Experts of a small language model: vocabulary 32768.
Below are experts of layer 7 (counted from 0) of a mixture-of-experts language model. Rows are named router (the router's row for the expert) and show model dimensions 0-191. Each number is 50 + 15 x the weight over its row's rms, rounded and kept within 0 to 99.
After each expert's rows: "gets" lists some tokens that make up at least twice as much of what it gets as of all text; "comes after" lists some tokens at least twice as common just before its tokens as in all text. This comes from a sample of Wikipedia text that the model never trained on. Tokens count by the router's weight.

# expert 45
router:46 76 57 67 39 66 49 48 62 26 75 37 75 71 58 41 68 22 67 62 71 51 39 28 69 44 51 64 44 59 28 55 45 56 30 39 50 68 31 39 60 49 77 41 45 48 67 50 23 90 47 43 40 50 28 56 28 54 46 64 56 59 49 38 58 61 60 19 50 26 40 58 64 47 69 60 43 50 71 64 68 35 28 46 34 51 52 32 47 57 22 54 46 34 65 71 60 68 20 64 56 65 32 32 51 76 47 55 34 27 42 38 49 58 31 41 56 23 46 59 29 37 38 35 42 63 63 18 49 77 46 50 61 48 62 54 29 36 33 42 17 30 76 43 58 50 58 75 65 59 17 45 57 56 72 82 52 27 44 53 59 37 40 48 33 53 77 46 48 50 38 70 32 39 54 34 59 32 30 59 66 63 47 47 50 59 30 38 57 44 59 26
gets: " |", " 0;", ";", " 1;", " —;", " 2;"
comes after: " 0", " ", " 1", " 2", " 3", " —"

# expert 39
router:56 44 50 57 41 31 62 45 35 75 45 48 41 65 80 58 41 54 33 44 35 40 84 43 16 61 51 50 38 51 77 60 49 60 45 38 48 36 61 81 47 67 52 46 41 75 51 59 23 68 58 69 62 53 56 69 47 75 51 21 62 45 42 50 57 74 71 44 56 55 55 59 49 37 56 46 77 31 31 31 33 34 59 82 37 33 43 52 28 14 64 59 40 53 28 54 65 19 57 47 25 72 65 47 19 40 46 67 48 62 60 48 53 59 73 37 43 51 40 68 50 51 43 71 46 69 51 72 32 54 47 39 33 34 56 49 63 35 44 50 43 60 38 57 25 78 40 41 64 50 59 58 39 44 52 47 72 30 51 39 47 72 32 59 38 69 15 70 70 40 49 34 67 47 21 61 64 70 80 24 64 19 61 49 46 59 34 54 70 72 48 56
gets: "D", " D", " d", "C", "R", "G"
comes after: " |", "-", "|", ";", ":", " (N"

# expert 2
router:51 43 05 45 46 59 44 50 56 50 59 48 48 49 81 82 72 38 30 37 34 32 52 58 75 49 44 44 65 63 54 39 28 51 55 21 56 24 65 28 45 71 41 45 40 42 56 38 48 46 50 39 48 47 39 53 40 38 57 54 65 39 33 44 39 45 54 48 45 69 48 57 75 57 73 43 41 38 67 52 50 58 66 42 58 51 42 32 33 69 11 46 72 45 60 43 39 55 19 81 51 38 39 63 32 52 66 40 37 65 46 55 55 56 42 11 57 35 74 40 32 70 45 43 49 49 33 64 65 45 45 51 88 48 56 40 52 31 32 27 63 37 25 46 44 41 52 66 25 32 38 52 31 71 54 15 45 39 69 19 51 37 47 77 24 49 24 44 31 74 12 30 29 43 35 39 73 52 71 46 52 49 48 60 56 38 61 33 54 36 62 71
gets: "\n", "ing", " moved", "ates", "ed", "ate"
comes after: " =", ".", "s.", " information", " to", "\"."

# expert 15
router:43 48 79 72 82 46 28 60 59 80 67 29 45 39 51 66 43 76 28 69 64 62 63 81 53 28 70 59 33 55 65 16 29 55 52 77 73 64 50 62 56 50 53 72 55 55 79 55 67 38 35 55 38 60 77 64 51 67 63 53 43 24 59 50 41 31 34 69 45 65 44 45 42 42 57 46 45 57 64 77 47 48 58 47 62 67 39 49 65 58 56 23 20 45 33 57 56 46 33 42 27 71 39 83 69 80 68 40 49 34 69 66 61 62 29 45 37 53 70 37 67 50 60 54 62 57 56 75 28 36 67 43 41 42 54 34 36 35 33 45 46 57 56 65 66 35 44 48 59 40 48 64 57 58 47 37 52 37 28 78 60 33 82 79 69 48 38 42 41 32 54 37 52 63 53 63 61 37 30 50 55 58 49 35 56 70 54 33 83 58 70 58
gets: " first", "th", " second", " third", " 1st", " Th"
comes after: " the", " The", "'s", "The", " his", ";"

# expert 40
router:45 66 64 43 47 62 64 48 58 30 71 30 62 70 40 28 59 55 55 49 58 25 27 42 66 53 27 36 66 80 40 33 29 40 52 34 38 73 43 36 51 20 20 36 39 48 66 36 46 50 48 31 52 64 48 69 63 38 34 64 43 62 39 65 43 29 35 43 34 61 34 44 46 66 47 48 29 69 41 38 49 33 65 41 36 41 46 51 46 57 26 37 65 69 57 45 53 67 42 70 63 66 26 62 52 56 45 28 63 42 39 51 51 57 68 41 53 34 63 66 84 48 26 21 64 70 58 64 63 41 58 56 30 31 55 65 38 84 49 59 47 51 84 40 76 21 70 63 47 41 50 55 31 76 90 64 36 54 46 34 23 68 39 54 44 53 49 57 60 37 54 55 46 51 47 38 20 38 36 57 30 36 81 50 14 66 63 37 25 38 37 47
gets: "-", " -", " –", ":", "==", "==="
comes after: "\n", "\n ", " Succeeded", " Preceded", "\n   ", "ético"

# expert 14
router:47 55 44 60 66 47 47 64 46 52 60 36 13 35 57 85 37 30 58 47 70 60 32 49 36 44 70 56 59 11 57 71 51 62 49 74 54 50 55 54 62 27 62 35 31 41 59 46 86 79 67 40 48 71 52 17 63 36 39 44 56 38 64 50 65 35 71 77 65 36 26 51 60 54 23 59 57 62 46 63 51 56 68 37 46 61 58 56 44 58 64 27 49 43 53 59 58 55 68 29 48 33 56 37 29 41 44 85 63 36 57 34 46 48 39 38 57 68 49 44 63 51 82 39 43 36 32 71 27 50 39 27 39 53 28 46 67 39 58 44 37 59 50 20 51 29 59 65 70 63 50 49 45 28 81 68 57 40 67 34 30 60 69 48 17 51 31 56 46 40 59 43 40 65 73 72 64 53 69 25 31 53 64 28 49 49 61 42 33 19 74 59
gets: " the", " The", "The", " this", " its", " his"
comes after: " of", " in", " at", " to", " for", " from"

# expert 62
router:43 58 36 53 45 53 62 67 39 76 25 63 58 29 45 62 33 42 84 33 48 65 71 32 42 44 43 43 38 36 60 44 26 52 41 67 29 52 52 79 64 39 72 75 65 64 38 54 67 16 54 61 53 71 25 36 34 52 64 67 52 28 40 36 52 33 34 54 36 70 60 38 26 88 41 64 71 52 58 59 32 38 28 65 79 44 38 31 48 51 45 15 47 46 57 28 52 58 47 49 57 69 67 74 49 75 54 82 27 68 69 57 40 28 54 58 53 55 55 26 71 62 64 51 45 29 50 77 34 52 41 20 53 33 37 24 47 43 46 74 62 41 39 62 53 62 53 56 53 57 48 34 58 44 33 61 44 61 80 31 70 67 60 50 40 58 33 56 21 35 52 66 51 48 63 23 52 46 32 75 36 50 51 40 40 55 37 44 47 46 66 30
gets: " two", " three", " 3", " 5", " 4", " 6"
comes after: " |", "|", " /", " with", " number", ":"

# expert 35
router:47 56 72 29 35 35 48 42 37 73 68 29 52 77 64 37 34 36 25 38 32 36 73 57 48 46 38 54 44 35 56 39 29 49 66 42 60 65 43 54 61 57 34 42 16 30 69 70 36 38 62 65 45 39 30 61 53 76 42 28 60 40 71 40 24 42 60 66 46 73 55 47 17 43 54 36 48 40 67 55 55 39 43 82 71 40 50 28 60 49 36 60 40 42 42 30 52 36 65 29 25 65 42 45 55 48 44 40 38 23 49 39 52 57 75 35 23 51 62 44 53 14 79 46 22 58 54 62 55 56 65 28 40 49 56 60 61 36 71 47 43 55 66 54 45 79 57 38 49 36 43 43 78 68 41 36 81 40 62 42 25 73 53 61 49 65 67 57 69 52 61 47 70 72 35 81 63 43 37 42 45 47 41 31 55 50 61 47 84 63 15 35
gets: " G", " g", "G", " (C", " Ch", " C"
comes after: "\n", " the", " of", " anti-", " non", " Family:"

# expert 11
router:56 46 55 66 51 67 35 35 53 75 52 51 30 25 32 61 14 20 56 53 73 70 23 48 34 48 53 65 60 54 59 58 30 49 57 64 49 56 46 74 56 55 44 42 24 30 53 49 56 43 72 46 63 44 48 55 72 57 27 45 64 58 50 57 43 45 33 42 43 46 20 59 75 44 36 34 51 67 43 72 76 61 51 73 72 46 63 52 26 44 45 36 52 44 34 70 39 17 57 29 37 39 48 51 56 63 28 71 53 19 74 55 40 34 19 31 72 54 55 47 77 50 67 42 38 67 23 57 64 44 32 52 38 77 41 73 59 38 68 55 47 43 54 13 75 28 57 54 62 47 59 37 58 54 65 58 52 41 54 27 18 59 63 52 52 46 40 41 22 44 36 62 31 53 47 47 62 35 64 43 39 60 68 47 23 31 65 76 25 33 73 48
gets: " the", "'s", " his", " The", " their", "'"
comes after: " of", " and", " with", " for", " to", " on"

# expert 60
router:33 75 49 55 66 70 64 38 64 29 61 61 60 59 65 28 38 42 28 73 54 62 36 50 59 60 36 59 59 57 30 48 37 46 49 35 23 46 60 61 37 42 77 32 20 43 53 34 47 79 35 34 34 41 22 75 49 21 60 61 47 62 38 70 77 24 67 81 55 43 48 43 76 52 45 65 68 50 70 40 48 44 36 33 45 68 27 46 35 66 33 36 37 21 52 70 62 69 74 72 70 40 66 67 47 81 60 34 38 28 41 49 58 58 60 46 62 42 52 64 59 52 34 54 50 27 59 42 15 52 64 33 43 66 61 45 35 41 45 68 63 54 37 43 59 51 63 47 62 35 31 38 39 56 74 40 27 65 36 54 63 61 16 25 38 47 71 43 87 49 58 35 37 63 42 61 48 35 55 54 71 37 60 43 41 50 74 46 73 46 59 34
gets: " |", "|", "=", ":", " Length:", " time:"
comes after: "\n", " ", " Year", " Party", " No.", " votes"

# expert 10
router:32 53 58 76 50 54 80 31 19 21 58 37 50 77 37 36 50 39 48 60 58 79 41 32 50 85 50 16 64 64 52 43 55 40 41 34 30 20 59 48 58 24 44 36 44 66 70 63 72 68 51 56 45 68 43 70 49 17 31 51 46 47 23 79 61 27 57 54 38 60 14 58 56 52 38 70 54 65 42 26 30 44 56 55 48 61 33 39 42 58 38 34 45 59 35 38 58 68 49 59 52 52 48 72 41 64 35 31 60 36 49 35 79 52 61 55 54 45 44 74 72 47 37 38 62 68 59 67 53 45 85 36 39 58 70 43 55 64 67 73 46 61 56 40 53 56 55 45 62 31 38 53 22 53 76 81 38 64 57 64 49 56 43 50 18 61 50 56 47 44 71 40 46 68 50 70 36 46 56 43 46 26 69 37 56 84 69 49 67 40 62 69
gets: "-", "|", " •", ":", "=", " Order:"
comes after: "\n", "-", "\n ", " •", " Conservation", " Years"

# expert 4
router:48 45 25 57 70 17 58 44 34 67 64 36 23 60 51 74 25 12 62 57 71 70 67 31 45 62 38 43 49 29 74 66 40 73 60 71 38 63 48 69 43 48 80 41 51 51 37 55 64 53 69 47 51 54 50 60 65 48 61 65 65 35 78 55 53 68 37 35 32 24 57 75 52 32 40 37 53 48 72 69 36 59 58 47 43 42 54 60 51 50 52 51 33 62 38 60 41 56 74 36 34 32 69 48 33 54 58 68 52 64 48 64 42 26 39 38 31 34 54 51 22 50 74 38 55 77 71 81 31 52 36 52 31 65 29 64 43 36 35 49 52 74 47 55 63 58 57 40 78 67 26 43 42 52 72 79 44 67 73 67 63 45 60 68 52 40 48 51 57 74 35 80 39 48 77 39 43 53 59 68 60 68 53 35 76 44 40 72 37 35 34 72
gets: " a", " an", " one", " A", " ft", " first"
comes after: " a", " is", " as", " with", " an", " was"

# expert 25
router:54 35 57 77 43 45 44 61 50 37 14 42 59 46 50 34 31 59 48 47 54 51 59 43 61 70 47 58 63 60 16 41 45 23 34 42 43 66 42 59 63 57 36 37 65 49 25 83 73 46 38 34 46 55 48 56 66 20 56 52 44 43 39 37 47 68 49 76 63 48 49 71 59 37 53 43 50 32 75 30 43 36 52 25 33 41 41 32 41 80 37 87 59 32 78 47 64 58 32 60 29 62 22 54 24 52 60 44 37 46 62 44 46 30 54 54 66 51 56 32 27 56 54 38 43 68 46 60 67 51 87 52 35 35 26 78 48 78 75 48 43 62 43 70 44 62 65 65 26 71 39 51 56 65 70 28 55 33 37 49 84 66 56 50 37 53 15 70 74 66 36 52 43 39 63 85 54 54 53 65 49 40 43 77 48 48 52 69 56 37 38 36
gets: "\n", "\n ", " also==", " ==", "\n   ", "==Plot=="
comes after: " |", ")", ";", " (0)", " mi)", ");"

# expert 47
router:35 45 38 53 51 33 40 44 60 28 18 56 28 54 71 49 32 59 33 50 26 48 63 39 63 76 53 63 47 45 33 50 55 23 51 45 34 52 59 52 69 43 30 32 42 61 21 65 66 28 76 32 42 68 45 53 51 20 67 57 44 52 38 58 36 64 63 74 34 47 22 74 72 62 63 41 47 46 65 43 32 58 61 33 69 38 44 36 41 66 32 66 64 50 59 49 47 07 50 76 40 57 35 55 42 50 46 47 38 46 53 35 60 52 62 20 42 36 43 26 54 58 60 31 43 55 37 73 62 51 33 44 47 25 47 51 33 71 68 57 59 69 47 50 43 44 70 47 18 64 63 18 46 33 71 20 57 23 43 60 26 67 60 39 18 58 64 68 50 32 53 48 55 41 41 78 34 45 76 64 56 37 75 72 22 48 50 42 58 56 34 71
gets: "\n", ".\"", "\".", "s.\"", "\n\n", "ing.\""
comes after: "\n", "===", " ==", ".", "==", " ==="

# expert 56
router:45 48 61 50 63 46 60 47 55 33 30 56 41 42 54 32 29 60 35 41 41 53 45 58 70 78 54 66 76 37 18 47 45 33 46 41 38 70 61 44 64 44 37 39 53 47 41 70 60 22 27 29 19 59 40 45 60 14 52 68 45 46 31 45 27 55 51 63 47 52 35 83 78 35 67 63 46 79 59 21 38 40 70 26 37 30 43 33 40 72 35 88 66 51 74 58 53 35 39 70 32 61 37 59 42 44 33 25 29 51 60 69 38 44 51 44 34 44 42 29 42 57 37 32 53 66 56 58 55 59 67 43 20 40 39 67 21 81 73 55 53 41 40 66 66 50 59 38 18 65 39 22 34 57 80 32 65 42 48 43 46 58 39 55 36 35 38 49 62 35 58 59 53 41 35 59 38 39 82 64 54 24 42 62 32 46 49 45 50 60 41 55
gets: "\n", "\n\n", "^", " si", " Jen"
comes after: "\n", "===", " ==", " ===", ")", "=="

# expert 3
router:43 79 56 59 79 58 39 43 43 23 62 49 84 55 41 33 46 65 59 62 37 60 57 53 51 83 76 51 56 52 40 57 18 59 35 32 55 48 71 45 77 27 65 38 74 36 39 54 31 82 30 58 72 51 50 50 57 48 36 59 49 53 44 32 57 38 60 39 73 75 18 58 78 51 62 70 52 28 82 63 70 50 38 30 38 38 65 52 45 50 47 69 58 45 58 71 60 73 28 76 57 70 56 33 27 55 74 42 25 23 53 38 48 61 65 70 48 48 34 62 50 35 43 44 48 32 39 49 30 51 39 62 74 56 39 38 48 40 68 51 41 72 34 52 52 58 59 67 79 62 26 53 41 52 88 34 56 63 47 51 74 36 40 57 49 54 79 30 44 55 65 34 45 50 52 53 57 31 43 78 61 48 48 49 63 29 76 74 48 39 60 42
gets: " |", ";", " =", " Died:", "|---|---|---|---|", "|---|---|---|---|---|---|"
comes after: " ", " 0", " Notes", " 1", " Candidate", " Votes"

# expert 59
router:61 55 38 24 31 29 77 47 54 45 66 44 49 68 37 55 36 43 52 34 52 28 48 49 44 62 29 41 58 72 85 41 33 46 44 52 67 39 46 65 37 41 37 61 15 53 27 55 44 49 37 75 62 30 52 61 43 68 30 29 65 60 51 34 59 67 82 77 22 61 50 54 36 59 48 39 31 41 48 63 54 58 61 56 36 40 43 77 50 40 41 67 61 51 38 53 52 51 40 43 52 51 33 58 59 31 59 87 72 60 62 55 14 61 87 38 32 48 60 63 46 40 48 44 34 55 55 68 64 82 63 44 54 50 70 62 48 61 75 55 46 27 70 77 43 38 74 53 31 44 54 63 77 76 35 47 69 42 34 28 31 44 41 49 52 41 25 65 57 66 72 47 60 55 41 67 56 49 62 52 65 33 29 66 31 37 49 48 86 57 12 51
gets: " S", " K", " R", " L", " P", " M"
comes after: " |", "\n", "-", " by", "|", ":"

# expert 48
router:42 49 63 22 64 58 42 29 51 59 28 29 59 57 30 24 36 67 42 36 47 50 46 36 57 80 38 55 72 61 36 64 29 38 40 29 34 62 57 65 67 16 44 31 65 55 59 46 31 63 47 54 58 42 76 70 53 60 29 66 54 65 30 65 47 58 62 40 59 63 66 79 57 40 32 55 35 45 59 31 38 46 37 37 55 49 58 66 49 77 33 52 42 51 26 60 63 50 44 31 44 67 51 34 29 28 72 63 55 85 38 55 55 49 74 47 77 41 70 69 41 58 51 22 62 84 72 75 47 55 37 50 30 69 61 52 64 85 66 60 35 52 50 73 34 62 19 55 30 47 31 45 65 64 40 36 77 52 53 50 31 66 67 24 41 57 36 32 49 46 43 60 55 42 69 75 40 45 38 68 63 69 41 47 31 41 61 26 32 44 43 62
gets: " ", " (", " \"", "(", " [", " $"
comes after: " |", "|", " /", "Personal", " (18", " Succeeded"